From a checkpoint of a small mixture-of-experts model trained on Wikipedia: a softmax router, 2328M tokens.
Below are experts of layer 5 (counted from 0) of a mixture-of-experts language model. Rows are named gate (a neuron's input weights, with its number), up (a neuron's input weights, with its number) and show model dimensions 128-255. Each number is 128 + 24 x the weight over its row's rms, rounded and kept within 0 to 255. Numbers have three digits each.
Before each expert's rows: "mostly gets" lists some tokens that are sent to it at least half of the time. This comes from a sample of Wikipedia text that the model never trained on.

# expert 14
mostly gets: "|", " Republican", " —;", " government", " Democratic", " MF"
gate30:108110102114110122119122128140096126087146120157136118113151114153146106152119130127153107138099157134179120115137164123110114102151147133131117128128147105153101114111138138114090129112160087114158179157117122161125104055148133139102108124121133128120108127108111116136158119126125157111126123180133154137158143138146105095126116120130144170147141113122158104076123133161117142137147
up30:143156162086174132128181119121103124145160097105134135092157136136155150131116118142135166126142175175116092122096144106145189109128097164171115144167132127091162171090169173093115166131137167128137119114095108140117113172145119108143134121149120100131122132147120113098127115149141107128143118108138154131137168133109131114140156104177147153141116109141137096107134152154164092107158

# expert 4
mostly gets: "p", " un", " w", "ö", "che", "ington"
gate0:105112141150164115137134129141143160099130127122100133138167132112077120091144121155149130113132111109146122132150084130105089199151139141145139118169149139152123102161155119146135111140104131150153107181130088127098170135127131138123112145114145134131120115100132118186138138169131140136152096153135108123138142092106145091141141137145155077148110135149099159098121148123145152156107
up0:136102131142139141112129167144155134163148126159078135122148100155122125125135140121096130136110141143116148140110145105167074131089129085097181152176115115094092116104132110115118149166096109127151170151113112106133096130132127147111155146133153121120148187150123096144096153170097154138106111123118150121106118110175134122098095140114142093170131140152132157110082095156145179130105

# expert 10
mostly gets: " this", " a", " other", " an", " new", " more"
gate0:101106125147130110104128078106122102154128130135118136127134189114121150131100151148129115101136110141152128126138091122097112156033143134159166133152134112104114088128152101107121130147078154152139119157112136134084131083099140121148111128108138153130098143149140136150135146162123109149138119158183120120155126150112122137110139101159151157137124100114155120158105098082154128146121
up0:111122089141156168128160118142157103177099121142151141120100142180112126082094115128128140133117108173146109145089095162118118133133121086128129100168098155133132121117177098125103103101098157112131134142139109108081182156078071073107171142096147107136110107089133119089113139174118113111136101143144155117127139131137176182129108148159111091136083156122188125145138101126113112157189

# expert 7
mostly gets: " American", " World", " North", " South", " British", " York"
gate0:086124118102108113151145093131180118085180163103106113143136155115164161135126138139117147135123143103118149129140065112130138145148142115141161143164119158160150110113109137171145145097133112130133138143113132101134059114111136194132111140110100173147127133133112117105162099113103146138090132072122121123116118126136151122190115078107146151133127120094113130129140115125128162117140
up0:127116121162115091125152131111090138124171136146149126123127143103133119143139134109117178118137129120098132086102096127117117107174140164136090158127174148132098176150186123103144126157102100139131111103117081125155127113132137112117101122137127145129109134079116102165120095124150125130125135139109171149142128073118108172147154096120128143136143111065130159122138124090150113070129

# expert 9
mostly gets: " the", " The", "The", " (", " his", " its"
gate25:115111113113145115116105147136119145133095125108116142125138153121075115126148131127143133100130149085123111117133150109126110133161112115129132115120192145082112181172144131205141153102139134095120170091103100132100149130132114147131108110113123136101119112123163183120131085126113097158079181131130145139098165125138117130147121127098125127110098107119083085134166128115104130136126
up25:137115116130140124092140156126117104101109101139137130113074134134127147124102109132140156150171131112126119127107130122109102188109139160152128182143146136126149156108091138101144135110165146097116121135080127133112106140098109151141111105124139121140160103118119098082146084119167144165144103129095155174140134133109121144132104163107172144132121106058104123149127159132129176130135

# expert 5
mostly gets: " University", " Cup", "T", " School", "X", "P"
gate0:132130173104142098156125118106157106078137118100139134102124151092108083117116137145145159135163131118137118106131122159137108135122100112138139135113102137108162136138167121160072127132136128095147128149121115148143141109140083116103165131130081135091133132113141127126181155137089153103112104107146101113148104135092132101127185114119149095135143110135144154109141107129096158146141
up0:180144104150113116126151142129148131152134151132156157148144116156063136119144110115128114102082119114133142156136124144125120134157101154109087133111155123132130164162103166084074149120135102145120136091109118113085123131148076126138141093124135126143123135144126124117109115109158150122116143141148150133111116140143163136147121122118150114130134115079118156152090133089144109107158

# expert 11
mostly gets: " ==", " ===", "\n", " —;", " %", " −"
gate0:087138132125133121116144153165138127141093173154100130113155104124136136140094163137169118123121133122111149124149160097145087128108137107144150160077111122127078135181099148145162150159128111093138064131119105135130110135124150109143132143118154149120115124110122157157146164129104170151098132115100122128124158110102103145141093165132142153094134146101087089121138107158088073100141
up0:071102150123108175150132136116127112119097108128153133161144117097125147176152123136149115143149133118148115109104145130132104089064108084116117118094106101148120104124155121121108162152114152122088160148145119163135125145165145151148132148196087123125142142152095128144133157108129126125100118135102127159144132147142144099128135126129145132139124098157158100152148101109139151148127

# expert 0
mostly gets: " he", " who", " they", " had", " has", " which"
gate0:108133133127152169149123153151134118133134143130074142152150153149139157118091088106124090090132103119124138105139110134098149135131127126126167192139121135084131066154165145121140088125161101124110163066110112118165147136110102091146109117092095127123113150126135096123160115131094137121122161139114159126114132117132109144127178170146147137122172128077126136108140126140131156089153
up0:135111142142148153126101131118125127121151129089142153116101135095108099167136135135159138184154124139193105121149140126121097133103144124155102157159174106123162170130160091158174139139120101125124128133134111124141161139137130182130089154139114151129120118136134120143148089156160115136126116081089145099132155143137132177147131131042100152187117118137107127101100162078133139107128

# expert 3
mostly gets: " 2018", " 2016", " 2017", " 2015", " 2014", " 2009"
gate0:152091088120151168127149136136107106111206132117149131097127121115172105159143180123110087091096148099109120083130122099121137122139126133117151107126121102130144152149123145139130089146120103118149165129135101117136126105127169140129128115129117119131139105079125073106165142139108118148139128173149168118110158150139139109109142118123129143146139168151118102091082120106120148137128
up0:152153091145117118143175086136137155161132124122170125151084150123149099134104121155116128157110127158149123133131151155129114120087155130156099143176123151181142103117096127153141152118154149134097119159115109132117151136122159144118128089097094124156112124182101149176136111144095130139095143093094134161143145136150116158108162140097121146157142124154117122128116107138135119134139

# expert 6
mostly gets: "%", " km", "000", " Location", " population", "″"
gate18:084161151108093114163107152111129171115101098131141101152150122129126056130139116103097140124108154155133124158129131178141074155137102146117116165115145122165165136114132129106134106097068123173150134110083139098106110154110163143111125120104133148111138142123104142126145144122146166108158149089141149136122141103114078141146147116110129115089147109093097145127152146112160161131160
up18:117150122165127148147135173107121119128132157107121133086099154106131129122155146120123159138142120113144105134116152117158146122083095130144071117140069120119088131108095132158148118137150157138111165124131083107109116087113134113190154095127113140133174176136152127107137142138099111166132127132118158115149108145141134119123099180077151138169140093117115120135113129127162094135112

# expert 12
mostly gets: " film", " re", " game", " sp", " t", " released"
gate0:107159137165138118142167135112109198161135105145104106120155115112171187093152107125100135087098136137101117132132103146068118183105154141144105119150160166188094155163173112101122160120106080140136124151152109154111137137088102143146131135148143098156149131181126121101119163125150107109127128154141121133146140138132150116152136141113185061145137143181116158169100131128163131140074
up0:143116142127098126148134155122100191124115089155133119109150144103154121121155126140111151106153137151125116121122134132098112118132122105120102139108144116128110139197136137145116112151114091187090092130124123148120118168134155101084119154174135122148135151189164101116114106127121096130150080122109162126140125157111128103108128163162089143120114131110133120139153161174112099076113

# expert 13
mostly gets: ",", "),", " with", " during", " as", " when"
gate0:111127199151170121140132168125106142113127152170089073125116135147160161141124139121106090120134161140135150096110148147129108109170113105126172115124155081114138086125144178124109127118170149146159128136115134131163157138128108135128113146140129105133132147137137108127130125134153106136098158132139095150150147153145118126138139119176135145158130155158122093106179137141105088146060
up0:081127129167111079141122103094137129159092095144104150151149148145124106151113146100100156135069086141164133132138136074114167138134134126103083083109109103123140160135110122121110070126114103131159081144178122135132109143175108137114144136107096130141167123133111161099137124127118150097064120155105156109117148146073149182121133098135148101145155192141137129094115131168139124148134

# expert 15
mostly gets: " In", "In", " in", " January", " during", " September"
gate0:139136093126114132144127134143120088153176131137170137115138108086122153140157098119144129192136125120131139116160116094179160121159138114127111133109194162127166170166147137145124111083114132113133137091161147108139110150116148120149130153128155120113136119137112111114099131120146137170094166122082091078138146089139159104122113080152140140122106067137128101149135137141093137119116
up0:143133137138143110092116089139129092116131148132140113122111108150158153135114148139147135139137142115116173166121134113152151100148088121154127146146131138126152191120131108150083139104124118114109085088106153131086106159104151112120124165122126153089089142127130116107130145153109161173132130136127175143114114092124144114138130066147148149120087152139114136168112172094139105155138

# expert 2
mostly gets: " David", " Michael", " Robert", " Joe", " Charles", " William"
gate0:147126161151138077112090141146103138103126113130098098118150115108115118095141157132116098148153136099145145126109109157157104134109116125101156107163153155103168113128108122141075090123099088153069119116137134127138173117153098128145097129136094128100154142121139116117119145113109156119110123128082146142079144144105171142136125172139115112158073130105091109178104145155112152122159
up0:134119121084108132140123116079129125171126142151119095143112133124159115135123084155122133114100128125120127149111122117111143103107099111106110159137142145138106162130123187124098132094149134126144121098106118130099120152126114084109164106129170122148089131162129160117138151125121085090143135142142114152177141153143167152138102104125125085118137122127128098077133155129144084144121

# expert 1
mostly gets: " was", " is", " and", " are", " were", " but"
gate0:144110111147046182081152090137124149149146103141153118146142143140112141125146085108082131127126137136132092111144132156177132133094120131141105144139152109174140109121160139155169122126115114168104096120135101134123125153092124116132132129109134104134134124126133200121131114128116101105149124110113143118126146086134123110149149111133142126128142126110112118132151150144099102140101
up0:136146173143112109121125106142142109105093143057147129147156112189109126141155153107116098119106118146156096077149126098153105076121120129098174127132155126129141101128122118115170117105138144146127090119132134137144109139110135164123145152109105145140150156121112071092133164159132163150132093093118132139133132108114122155103142134108106137155145124102099132124184097129103104147107